Below are experts of layer 12 (counted from 0) of a mixture-of-experts language model. Rows are named router (the router's row for the expert), down (a neuron's output weights, with its number) and show model dimensions 128-159. Each number is 500 + 50 x the weight over its row's rms, rounded and kept within 0 to 999. Numbers have three digits each.
After each expert's rows: a language model's description of what the expert responds to. This comes from a sample of Wikipedia text that the model never trained on.

# expert 10
router:497481542495558483539413544626578472554507466539518601474440441525464456539513465527557585462509
down0:446447514559484555554512505442419443517497447451541625579552472467547511464481487572504549554436
down1:538535581381466545451491512478476443479466434365477560503522443581417499461486604491471494540546
down2:466407557526483498489444491511492487517490515560520411518560592560528438491523461507421455518481
down3:490487535512479480509437406550443543414416529534428559523429522529460608588547431545501550540435
down4:525416613456531552462510448486563476437578477468475533521499556492538497536475443594486574526520
down5:500520512472447504490495475532570471505535407421462521489562600429516461540456520522491543472502
down6:400437490538550496518463452511489525467494435522475565485527492558490479563533501466460519483485
down7:501490559503464466521451535527501446523623440489397478569528617491418397490530535559430483488540
down8:515400469550474505543470550508522478494528471454529498417552530495474511591557503539491523494533
Number words and digits in statistics and tables, such as two, five, 10.9%, plus nationality adjectives like American, British.

# expert 5
router:448556416549492591517513524454535491483509576545520485550498458375493541499538538519487584564630
down0:515625556506476459556520543407507534570522427460532611552439469510491569498465362450476499447474
down1:503494505518532504467501468557520498488550463502595628507583523457476516619563617508609483503497
down2:549539449495552554470553549502433559618556454539427509495460453481518523493481511484559476475468
down3:497510478494568533527521503458545448516462469505502533456497466562501539497484546498570422588576
down4:508404535508457465471528518494511535428572549495592553458550483434556421601505435483492499503522
down5:541504558580545489566541472529552407553445457499463446485473517539500535431511560598438495516440
down6:484561467521465466566484558439441496464528483432506513499456456460479470495540502471441553470392
down7:524506546491525389517577482364604576497360419493562530498493475553489532541473503515529505485430
down8:574554451508519564462519437601428542504518611562545499536503549485491462439558600487494466447563
Sentence-ending punctuation fused to words, plus conjunctions and table pipes after names, such as films., and, |.

# expert 13
router:474561478509524479527624585581509542455559552509527524538509488518421552443484516529498555620437
down0:487531486551533393515478516483560432509469460487500462423526429455558521670511530549511530519508
down1:502472544507441559506396499480525559537528528461404475608469605490495610489537553552520481513507
down2:511485491456602495470547503499481547448526438528490626532492548484491403392528453490519600491502
down3:584639546618574422437437458562484463500487577546482562555432516434584443530479450502540482536381
down4:432549468548473575509582430461441577520511418591453492448485491439498573526519546462520478528568
down5:471398402524613578507500544599435500465509498500476511530503452577504467665536496484461514517534
down6:517401552501541465537579439462548552518479490569498515453429469475537456628519586504516455458592
down7:482487468541403429535450438555478482562513443503471463467496540529469489504576590447490550479575
down8:520476469427539527522446457396486534433461446505460547493536500518576495358420475526525502471486
Forms of be and have, such as was, been, could, plus final pieces of place names like Hynemansville, Vernon.

# expert 7
router:448539489449512493612544524541532443508498489493502534530528489530425567617505574542460430561618
down0:497574414443466408464519475482535441491559535559427554466488462503470432468480570512487477503505
down1:492535474533501460402466545483488455435500404411482571488530474502411476557528524595416582564474
down2:536466464482527564542510434622472565532540466540428591460457558514523496512556495519459472510508
down3:383530432455549475500483526476387488388439604555457477552387567456518550450501516485478428501593
down4:536498396434542490483486449487512572493498409487555511530596482447499527592513587477509452450536
down5:480516441317501546530541473505491497475464450514549563519519462454553501547514540518538470573591
down6:461501494459509526582520505372512468466526505514549572492560449374473491528557568533552523555590
down7:461504513434539494542544473497432488490499455522519505495468492472586438519429471567507600454442
down8:476440507551535527455523437399471499507469422504503443531529518629498457516475522538554464555534
Numbers, zeros, spaces and line breaks inside statistics tables, such as goal counts, vote shares and elevations.

# expert 15
router:428667493562531545534534554509522528466558499499533514480518446466442530513433550578409536512552
down0:493491488482505474468507537545498476606491606438418451473593537480487560515526521438457444473512
down1:484435465566481408513417539553440451496470511536550404439471541530513463575531491421512473482447
down2:469555521532479388511515462360404493520522500503454431576507538492535441472514443546489543457513
down3:482558529571558566428514530283539464480445517429498506449451480505510473554470560553428593522559
down4:541527505534492508494434489455502491515461565532533474464444454533404489651498430486507469432523
down5:632430558484533434474512483516507520425534484497509487483466514521519458455567420438486522528476
down6:522466444477482482542517485481479551425543521493545547602497521506440498622532570614578453466496
down7:584503448473496489533514543558459399526472445537512532508459433536591593495459461497444473536471
down8:485535480455486496504480571472571461561423540554577536519497441443587490492474673510410538498491
Table pipes, row separators, section headers and closing punctuation ending list entries, such as See also, |---|, (1936).

# expert 6
router:382513547497572539542506481521595511557578527585588545564523388427544582511486572604501529575500
down0:475499556427523531545484461471446491452456502609512486457547472442471472440538509462539529464471
down1:554455475434545465456479505475521487519464517509526521529450493514499529487504501539487448543462
down2:433445475499454450541476538510490524502434538563545513499519493605555483443624440526429437555532
down3:416462640400463515430510525502492498535578506483371547479490459572430493421517472501478541534549
down4:514478591491498554533476481450537549537462485476460425461468355522407586484607508461525517533471
down5:503499507463500466468487503516477526403483485513558555501461546485505492609510480494570520490553
down6:475433511568527487518527525496540470470582401566538531439373468449412505492476473490475471438533
down7:490588549557489473525492431477491530502477596422592494451527518534529537483565487523558445537502
down8:482623423545538528494467500573570529574550541455532561515535556511477432574534512477479512532491
Wiki layout tokens: line breaks, table pipes, == heading markers, and column headers in stats tables like GP, Votes.

# expert 16
router:445549434528592504480552465459531558451512479547506535566540551491475506496513579465485556564577
down0:624435367494404429494459514482473547571602450523420485353525557593432498584486550470560423491478
down1:430517477485530569537502484521469647453444506505550458487523469488502510570551475497545438515576
down2:447473512501497515561502473387483482456447402451618476539499500541508570475513597592457501488602
down3:510542395497498526506561524439485580474492480522574486547508459499567484510578457528532503500456
down4:454443545455490527498455526499463531499514454500479464560465585542496535668507509494542475431598
down5:560465526465466459447553544510551504462487443410506458508430480573481476556506426511543536525514
down6:523484574536430508413483553406502591482516450490552468480501512507472433481503564459481427502504
down7:449361619468543525472575458471469513539455522528559443438477464536507443548491471455530536531552
down8:546465580506510444410515519585473499468541527568436595492477573532445416434457379587482465466460
Line breaks and section markers in article openings, plus birth dates and months in biographies, like (born, Born:, March.

# expert 4
router:482520470505496496580631561526466490466483534505495525510473432438413544494441636570420543494512
down0:595493635482521470491488575435518554500585532554453529527505489448531456518577478437524439519455
down1:497506479513476447549403478478516472493514474526519584509531431582483548457479492484564457492511
down2:506432467478414553483392495485488472393526514486539477465591479579489504505468508510493407562608
down3:598582473541537485549491460513421538589477494627473470510457450468466524532559462486505507539448
down4:460553554473601498533444533547435582537482534467481390478532562507476488634468504486614445487431
down5:599488515538499526428473418572526547570538539568455434489512544412500440450532475478550299495423
down6:513440486466495437529554526589483408515483484468524488446462500544380536549495406501575475494625
down7:485429549505505553526526450503451514539432494486474492490574569451489528427457521434550522470464
down8:526521520462625408533483444512465441503489492578426492507492552577526502495529470609450457503530
Infinitive to, auxiliaries, relative pronouns and subject pronouns inside running prose clauses, such as to, which, would, been, he.

# expert 17
router:510541500514512502537544496643511472467536516509367500503483457519567576493518574537468546499566
down0:435558524564544521493397500454448474461505479448516452533503518471468459452438440473496421508541
down1:507553545463511479541510550625476459502521560431459530541539551606502479534524513580469483534446
down2:480479496511523491522474567405597450484442468474544428561464479551484423574565484511527507487588
down3:540541401483571498448467558531448459523455474465480493521475467578510464514460574540503509553556
down4:563462442514552505523514435396543532551516507514477464496445508431566575395478440525547470474505
down5:460540560443437573506553528481483432561464501444558588512469477462449464535509525525394428516463
down6:494599489491496457525553497421530570519494541455514469564538539472491476374434606435431483539453
down7:512519513496571520530488478542445485507452541540458509522488462535476519505522435441499427478523
down8:405482473483518552381593481480431455458447511547486584523605449553470432511583595550514538486557
First names and opening pieces of place or club names in lists and tables, such as John, Los, Lincoln, Cheltenham.

# expert 11
router:466499520473565496481449434607518558417543541438467502493481467543504520543527564599461643484577
down0:505435559462484540452515520538429471528562498487463537461549551485544527547493488503500508578505
down1:466525457491512515501619527499535509479472588500509545471456488531471481468521584392507527543501
down2:510563360517458472527519422517523528432481575512566516586583548629498451455410461427522508488585
down3:492460533442468422590564424433461470501523393536508498534463533459590486579446553517524535466541
down4:527436470550523570467500388517449438523449478569496499544566497550472539488452493469590523531508
down5:449639517459542607518435430572456524428435369464476531460521429528571530567458449495436569479482
down6:559527464459428536497512432538584453543507491409570513609515571467457474571497483568448469539501
down7:451479542491603517456494513430535592492443536558480501521441471496520441561449460532458517551559
down8:559388497490429425511431534605537443503549529575485481519458451503514494674540487467503472528539
Verb and noun stems split inside longer words, usually before suffixes like -ing or -ation, such as disrupt(ing), destin(ation), encrypt(s).

# expert 9
router:554582393561631492549484494660553502468493491476504476519473412468501574528511552475544444549462
down0:495440485571520488383523461512444416487500492530484494476495513498417527538401449695518531529484
down1:447463545492472551556481505600545511541487498547526561494541485498365498437540498521537347487497
down2:401443459479476506452463521536518481501459444462456565564502424490460563560528562474452412473510
down3:481476583461427507613454515492519452461505510543521533523461504518510452451441555459477565451543
down4:559505472447548479528498455496379545437481535561477462492531459577436564455554453481463509455419
down5:422517565526447456504534585482555494420473478572472488506449463484471416387451528451420486533562
down6:495425520524510522408547503524478541501422551545561449525500423430506502484603507402493553417523
down7:528503445382415598562493435522442496450487580576499561470506499499563454450553480551371548488498
down8:413555554602448486441455478549547508520463476495493421586457484490500600508419495521522574496446
Articles and words in named competitions, media and organizations, such as the, Cup, Championship, TV, All Star.

# expert 19
router:421608505504555605554538488602509480436521488532542485570487496546433521444457514543451486642555
down0:463464521537487469527554527470490416546430504428490512554523494584504537465559627560518553532460
down1:472571449489486472518516425424549485436607480427560487511454591552485537525496584457459544607462
down2:481425425487514422566532453493516419478548529470480549538491432569557491475526463482495364445586
down3:477483522443483473492580536556543354390434500347462436465442611465489413516488475458541431463472
down4:499477507568468582437526530379406495522519457508525415502433534407511560509466571473565484571415
down5:456502490437546562527507578432503487458608496540583405532502541513496487615600528499560485486512
down6:511489523610467475532506491460522457504504571417537531524495496563511468524499502466521448648467
down7:443582491544590546372390531442537466483547510508562387475533453494490505472573461445530435492518
down8:532477396372500420405488522557409481538502463437487519572489545467483488447506490459567414529482
Common nouns heading a noun phrase, usually before of, such as part, History, member, List, region, Coordinates:.

# expert 18
router:471513454537438519457502432582552585557515497455595577645479478487461468571504504514466627499520
down0:495555552512472442490469594427461465482485456443562501527428583573439531562531484529486458471529
down1:527564486598561508477498473508443534491570480492454521506458590471464452536582534506583576431400
down2:390407532414511484494418452547461517479514503473475539530463429521507532508521562488578436509485
down3:488487519536514507487538575414516491489490506571402477592543488511469495453463497484497519497433
down4:537406483467485516452383582382476495524394537528513534469485521580444490597455522493543413464456
down5:539490405532498451516528486561474415569474500486437454507521464438501461458487503502460563414424
down6:469479639458536469508458413417469468511451538474486556562546545419505485367438470562436614483526
down7:492522492526453463413531485513584505482557464592496575524464513564527427523540567517502527505495
down8:469581416494394428476532539469490539508517565591451517487469516519503589538454467486457447493511
Prepositions completing a verb or quantity phrase in prose, such as amount of, without, using, communicating with, prior to.

# expert 3
router:505466503505530525546486482539538472437506429503546508435517526473511529497451522531558556488537
down0:445500496440523440469496495501427485457548481480502386448526428539546570587475428572527537523472
down1:530493510526548515555481535593426551474517613556539396480519511507412564448484487454522534507486
down2:544526584557553516523547544462480517444478483514501435502484492536501438577540545517569486478518
down3:534532467588493524511498562498489492550466476523550554461578476474506539395617386489506513453506
down4:453506512475501514536462490520550508454589515529422612456509584528503564465529429470508522422497
down5:492499520385506510521510435429459463442524429451557492487468506607559550584532514514469509524531
down6:485518466552495612414437497539478585490451500508463472533478466588438438455589561538504470542540
down7:519473489587520520514486419403477486522542432405418468535509465585390508458438440501519504528467
down8:514565528474413459546494458412511511525504491484501454517573462450472483516460576540609546432542
First letter or opening piece of a word, often a lowercase verb, capitalized name or number, such as d(odge), T(riglav), 106(4).

# expert 8
router:573525443501560552473479510634492503531483480502528536503469390467486472620504524506538459469572
down0:425535558614498512565470547466430510554548454433499543491480432512514563506437499476574506457554
down1:539479468554462502414645609453509504534414505417516526473575568557493546654549549431536476485464
down2:570500503575551434571541491517383482491585501545602447504512504487448532516425483479512530547500
down3:484443477465539510507442512513559548525535583511467518446514566450537518518399492454505526512506
down4:469469499537468526531552405515491562551457472512530503491445455486525514593448384508461431512513
down5:520515449474578438447520544480498504483513449455393575559575539481507478544516541485497573479526
down6:477442519573453513541447453479483437491509413526465350435484474570456676584466514515441511495502
down7:470484590477514469506507475550478483568566419449449536485563452477509526637468521531557547444543
down8:389459576458472496491547501428518461518543520572551531458519461508435515387484448498544476508474
Prepositions and the article starting a noun phrase, especially in, of, during, between after a noun, as in "number one in".

# expert 14
router:450465442541476552550491490531510474462499572583513480521449447452452606450478544538415464596549
down0:543437464570479505513539581464360533504562465540495456521509506521466526549542497476467492491632
down1:456534547540484484419505508375475482424507392516501461471545395467470536497500512447512570484501
down2:511516443544553371442538458420446555640462481460553505478493441458496508478501451513478604501478
down3:545586518488456457409426521505546547464469481479469513555523509588484501601523512461504456581563
down4:419462496513479559456507500468523517515515498511507479549502451450440535566442401479494520476494
down5:513466459424556537489535499415451477473479436400534469570537543486576538612530518575505540339499
down6:553545477475447506549499513484518466515547615521492552461381523537549485482492488495512621572461
down7:522406486454488461570464435550374505500432531526474446543450510466457549493509545508485440582472
down8:523460540446559462493519550494441520412525457466510531593492500598530444450501446494496379465501
Given names and official titles before a person's name, such as John, Robert, J., Minister, President, often after by or by:.